Weights of a small mixture-of-experts language model, trained from scratch on English Wikipedia: width 320, 416 squared ReLU neurons an expert.
Below are experts of layer 8 (counted from 0) of a mixture-of-experts language model. Rows are named up (a neuron's input weights, with its number) and show model dimensions 160-239. Each number is 200 + 20 x the weight over its row's rms, rounded and kept within 0 to 999.
Before each expert's rows: "gets" lists some tokens that make up at least twice as much of what it gets as of all text; "comes after" lists some tokens at least twice as common just before its tokens as in all text. This comes from a sample of Wikipedia text that the model never trained on. Tokens count by the router's weight.

# expert 6
gets: ".", " |", "'", " 0", " 2", " 4"
comes after: " |", "|", " ", ":", ";", " 1"
up0,168,230,193,212,194,206,173,198,219,220,176,206,188,209,173,223,200,216,234,202,163,167,171,188,244,207,210,195,196,181,193,182,176,186,170,201,157,181,192,223,196,181,198,216,206,186,187,179,191,227,193,213,199,169,199,222,216,192,193,213,201,186,183,161,213,171,184,224,176,212,189,212,185,191,211,201,222,184,210,224
up1,208,193,199,218,196,214,220,195,179,208,226,181,197,181,210,156,185,176,201,197,236,184,204,209,201,195,210,235,215,195,190,194,203,223,192,190,193,258,220,177,231,208,186,231,214,176,198,223,216,194,187,211,197,214,223,172,168,180,169,202,188,197,231,227,191,164,168,244,213,172,210,199,184,212,211,183,207,195,219,224
up2,242,191,201,203,171,220,162,223,231,225,209,205,211,175,210,204,172,213,208,219,192,178,188,187,226,208,198,212,178,206,221,235,221,220,210,199,258,178,198,220,174,204,213,178,182,211,212,149,189,237,176,203,182,174,185,238,178,169,214,202,139,237,198,178,217,182,205,220,195,199,187,221,185,210,151,224,221,234,202,208
up3,165,237,194,205,194,219,187,185,209,204,213,172,183,175,188,209,214,174,200,213,191,178,230,198,225,185,227,212,209,193,186,170,194,207,166,195,225,206,225,237,209,212,196,200,218,196,220,213,204,211,182,174,180,167,169,195,183,177,196,160,202,181,210,187,203,197,210,205,189,220,197,205,206,223,202,228,200,139,184,199
up4,205,198,229,172,215,216,196,190,200,214,202,212,231,200,215,199,200,194,175,245,192,197,189,225,197,190,183,228,185,197,191,201,167,187,209,218,215,201,203,211,222,200,197,216,191,203,234,183,195,176,188,180,224,229,200,175,225,227,220,225,195,176,176,216,200,170,197,186,189,247,209,215,223,196,236,179,192,197,236,194
up5,174,215,171,141,207,211,231,209,225,185,207,177,188,244,196,212,200,192,202,195,187,204,201,192,202,175,192,247,170,176,222,192,196,190,178,222,206,173,178,217,186,193,175,209,210,211,221,184,188,193,177,137,198,220,224,215,207,209,217,186,196,175,192,191,198,201,207,236,216,208,241,212,187,192,197,218,221,192,223,205
up6,196,187,188,170,183,230,199,175,225,185,191,194,184,164,213,227,190,196,186,194,208,203,209,218,206,195,176,207,219,190,177,215,197,205,212,178,174,209,218,250,188,206,198,221,203,185,223,192,226,242,196,206,177,224,205,192,175,180,170,245,183,183,198,178,183,202,216,189,149,196,167,181,225,208,223,215,180,230,188,199
up7,234,185,222,190,200,176,208,217,193,186,194,219,187,232,183,216,185,206,205,197,171,209,206,167,161,178,178,194,231,211,220,199,219,215,212,169,218,224,201,186,212,206,206,190,186,198,165,219,190,164,201,206,180,192,183,191,199,183,214,183,170,205,214,201,233,224,199,209,176,194,163,214,196,199,197,240,217,189,222,228
up8,196,222,164,211,212,190,206,205,191,204,211,198,180,175,202,192,220,189,208,189,181,197,203,143,220,196,197,179,191,198,212,161,179,212,144,170,187,168,188,192,179,178,198,211,214,213,211,208,193,217,189,176,214,159,244,197,191,205,225,179,212,211,230,213,179,210,212,196,165,179,189,179,189,215,190,180,184,224,206,163

# expert 1
gets: " the", "-", ".", " a", " (", " of"
comes after: "\n", " of", " to", " for", " on", " with"
up0,209,234,226,209,194,205,175,224,196,178,210,204,192,221,200,178,188,199,215,248,205,195,241,218,164,221,224,227,217,196,192,198,217,201,178,220,233,190,196,172,206,172,177,211,171,205,207,203,190,212,167,199,209,184,208,195,161,218,237,197,206,178,157,176,191,185,176,233,205,210,199,233,224,207,195,230,236,195,203,224
up1,175,210,223,179,242,182,228,185,256,166,230,211,211,206,219,208,228,200,184,226,172,221,170,184,216,225,222,208,224,170,197,209,199,195,216,194,197,184,157,176,191,203,193,199,192,188,198,259,196,178,200,182,217,192,211,226,197,198,215,180,212,206,185,220,187,164,222,213,243,230,196,183,188,195,177,186,228,217,200,191
up2,227,189,196,255,189,188,183,183,210,192,176,185,183,204,203,228,174,228,185,212,164,178,181,168,214,189,172,239,234,206,146,181,199,196,204,193,189,237,231,236,242,202,189,199,228,194,208,185,210,192,202,173,181,187,226,215,214,190,183,204,187,194,191,167,201,155,209,206,157,215,189,182,235,229,223,172,205,208,218,202
up3,203,176,189,220,157,224,184,209,212,189,229,190,185,169,219,200,197,193,190,224,210,188,201,204,193,187,169,153,222,216,170,202,210,195,193,216,169,227,184,200,237,209,163,163,210,227,194,246,224,209,190,172,199,204,161,200,202,209,220,210,214,180,199,174,183,173,167,178,224,211,207,209,224,195,187,170,166,165,220,192
up4,191,179,184,217,165,196,205,164,200,195,206,185,168,179,221,173,204,186,197,198,182,208,219,241,183,174,196,189,203,217,210,203,209,212,207,181,198,225,200,222,168,218,230,164,208,210,187,171,199,191,204,192,176,230,217,190,194,171,206,184,225,203,204,200,232,186,194,186,203,208,185,210,218,202,196,168,218,188,192,203
up5,213,208,223,183,199,210,197,172,198,229,149,195,206,195,168,169,186,182,186,193,194,208,205,181,177,210,200,200,204,214,212,211,179,225,186,230,227,220,175,212,173,213,173,213,190,198,203,183,232,227,223,202,230,178,193,232,218,180,193,186,168,213,214,225,182,223,187,188,189,250,207,217,159,188,166,247,186,183,227,186
up6,220,195,196,169,222,233,188,208,181,236,191,215,199,224,213,246,233,168,204,181,164,230,177,203,226,218,201,196,199,173,229,248,169,241,203,205,216,236,223,191,188,209,212,194,220,197,192,227,215,193,195,235,167,184,204,219,203,213,210,214,157,193,217,189,199,204,164,213,177,195,193,159,213,214,176,200,224,200,217,176
up7,205,187,196,196,232,231,197,177,217,199,204,219,195,184,177,232,191,189,185,223,214,172,216,187,215,177,197,233,186,240,235,205,176,218,217,175,213,172,192,174,177,200,211,203,227,203,178,211,226,178,224,227,200,178,230,226,227,203,210,214,215,225,194,197,174,162,175,165,211,230,187,194,270,183,183,177,180,211,182,191
up8,167,190,210,179,203,194,202,225,187,212,199,164,195,188,250,210,211,176,213,210,170,238,166,217,213,203,200,207,221,228,200,218,187,213,221,200,190,205,194,161,203,197,171,189,199,208,222,240,219,189,188,196,207,159,192,199,226,197,216,145,174,180,169,217,209,212,169,158,188,191,194,201,199,172,168,232,195,201,224,228

# expert 7
gets: " and", "|", " |", "\n", "-", " "
comes after: "\n", "|", "-", " ", ")", " Party"
up0,212,164,176,205,170,222,217,233,187,197,180,241,189,172,210,244,168,173,187,183,213,181,213,214,201,222,159,195,196,174,165,214,216,212,207,221,211,214,220,201,229,188,177,232,224,204,191,178,191,199,195,166,180,232,252,215,207,202,172,193,218,197,222,235,223,154,208,169,206,218,209,188,206,194,214,213,204,207,153,213
up1,220,182,183,236,166,198,212,198,215,222,212,192,194,193,155,230,194,199,156,215,201,153,200,212,188,203,210,184,221,196,197,215,191,172,199,241,227,178,192,189,198,233,164,223,190,202,235,178,202,205,183,199,192,183,192,205,200,216,219,206,185,212,200,221,214,182,195,198,193,184,200,194,188,206,163,213,262,213,174,198
up2,213,205,220,223,191,220,210,156,203,184,191,181,179,196,207,177,197,197,225,168,256,199,145,192,194,212,200,169,179,201,207,220,185,206,179,210,174,196,187,166,230,191,226,185,178,209,196,195,195,214,169,226,203,224,222,184,218,189,201,133,188,196,213,210,195,210,184,168,215,154,220,202,222,193,213,188,201,203,178,184
up3,195,205,207,195,190,176,225,254,169,200,183,209,185,189,197,202,211,190,227,178,205,198,179,200,216,213,200,209,194,156,215,171,240,196,175,196,178,208,236,207,186,208,211,150,209,220,191,173,199,202,217,194,222,200,193,166,199,177,217,200,212,188,186,176,185,222,242,167,211,222,176,215,232,208,203,193,191,189,225,197
up4,232,191,197,182,206,184,199,188,214,198,211,211,188,189,202,177,177,197,205,200,231,184,167,249,182,172,200,202,195,192,203,203,158,191,217,221,184,197,178,226,154,197,211,186,221,172,183,200,190,187,169,204,202,199,222,199,212,181,191,189,197,195,180,217,188,181,169,193,192,211,233,183,211,187,177,231,244,206,222,233
up5,236,192,218,214,221,224,215,213,218,197,217,210,217,189,159,242,213,235,196,212,199,236,224,207,200,240,190,183,204,222,188,191,191,215,190,205,215,198,172,204,199,229,230,192,176,156,215,214,162,175,190,164,221,220,209,206,185,207,197,217,244,210,244,229,243,188,200,200,178,189,185,204,217,180,221,212,226,207,179,204
up6,236,206,206,198,196,169,206,211,197,187,216,195,163,181,208,230,191,203,216,190,182,170,206,172,211,202,218,212,200,214,226,174,181,201,195,223,180,188,204,247,195,216,197,190,185,195,179,191,187,183,183,226,210,199,188,210,197,249,223,191,193,208,211,194,233,193,175,231,182,226,163,182,190,195,220,186,178,206,201,191
up7,186,229,203,200,199,188,214,199,192,192,206,209,206,231,191,183,153,247,250,202,214,165,184,165,193,175,223,204,194,212,160,171,219,234,251,252,190,216,207,210,158,199,214,172,174,196,211,198,203,202,167,216,221,236,209,205,197,200,198,164,183,217,197,207,215,251,202,196,176,212,191,217,219,232,219,240,178,215,183,210
up8,215,181,193,213,145,200,176,215,204,179,204,216,192,193,223,176,128,214,195,160,190,196,200,203,202,170,198,188,239,231,219,189,215,208,220,179,170,215,203,206,205,215,173,212,188,183,189,196,207,188,202,256,223,135,158,219,202,219,201,212,223,169,187,182,218,184,163,184,227,190,203,193,200,197,211,199,209,192,216,212

# expert 0
gets: "\n", " the", " \"", " at", "==", " ("
comes after: "\n", ".", "==", " =", " in", " =="
up0,168,225,180,214,200,230,216,202,182,193,205,194,193,222,192,177,213,194,223,229,214,199,176,206,184,193,212,181,189,174,213,202,161,188,215,216,193,198,193,241,222,188,209,186,206,197,210,195,226,208,207,187,231,190,214,225,208,177,216,170,167,199,204,238,175,221,237,183,222,260,219,198,206,223,192,182,214,169,237,199
up1,224,191,197,193,223,198,153,224,206,235,206,204,229,213,184,219,212,231,232,215,208,215,199,178,241,185,180,178,222,207,234,188,171,201,204,230,186,199,185,214,210,210,191,246,218,210,221,214,237,231,227,196,173,204,176,219,181,194,225,219,155,191,198,215,203,151,196,202,192,231,214,185,188,185,190,161,232,186,200,218
up2,195,223,205,211,209,194,180,209,219,188,178,227,205,211,227,169,188,237,207,181,208,186,205,211,222,170,211,197,208,182,192,214,220,188,196,206,195,190,221,192,197,243,216,206,212,251,204,197,207,189,205,185,194,202,186,223,203,227,212,195,178,204,206,192,212,231,172,197,239,213,204,204,215,187,170,230,245,230,184,189
up3,193,185,204,189,217,176,193,193,213,228,210,198,178,237,237,201,206,183,198,205,243,188,196,178,205,160,209,188,190,208,164,201,207,218,212,192,187,181,210,208,196,197,177,198,217,200,228,169,202,222,212,184,213,220,227,204,204,193,183,212,177,192,201,182,182,166,167,238,215,221,247,235,203,169,236,191,208,213,222,190
up4,213,193,174,199,196,227,218,203,185,232,184,225,198,173,201,197,193,194,211,168,213,230,209,173,221,193,160,198,172,191,216,192,241,183,220,222,251,184,241,195,207,221,179,167,185,216,204,180,212,192,181,197,198,199,219,204,200,234,219,183,206,226,211,178,211,215,212,169,181,209,229,242,167,213,216,201,208,222,159,198
up5,205,159,205,205,184,199,211,183,205,184,170,235,157,191,210,193,177,174,228,182,233,205,222,212,205,197,171,221,159,196,178,192,213,199,203,227,214,197,200,202,234,214,198,198,178,199,178,226,189,176,186,219,175,206,185,191,221,168,201,219,214,202,188,201,201,209,190,209,224,214,195,171,196,175,214,181,208,180,209,200
up6,203,185,206,222,179,183,222,175,219,181,221,211,228,185,184,192,214,201,196,202,197,229,198,204,211,215,201,142,230,192,219,213,229,175,183,200,208,196,174,225,195,189,212,207,186,177,231,195,177,172,159,180,195,175,207,191,234,181,180,175,191,191,210,185,179,216,188,220,180,216,170,209,201,195,161,215,198,223,200,188
up7,211,238,228,210,193,185,184,203,189,200,221,217,184,217,197,234,204,195,204,222,222,192,240,185,214,207,211,222,231,187,179,208,146,198,186,194,218,212,197,248,199,226,192,216,207,188,199,193,183,214,196,179,198,177,211,247,201,164,198,207,228,211,209,198,172,212,207,194,226,195,199,203,205,146,212,219,173,189,213,209
up8,193,241,204,198,165,193,203,188,195,213,190,190,195,169,185,220,198,178,182,196,205,218,182,168,212,205,219,189,207,221,188,200,201,202,200,188,190,228,219,227,205,242,234,205,199,210,195,205,188,251,180,204,193,223,178,133,223,196,211,198,216,210,191,206,183,213,203,215,221,198,214,225,203,193,153,205,221,248,211,181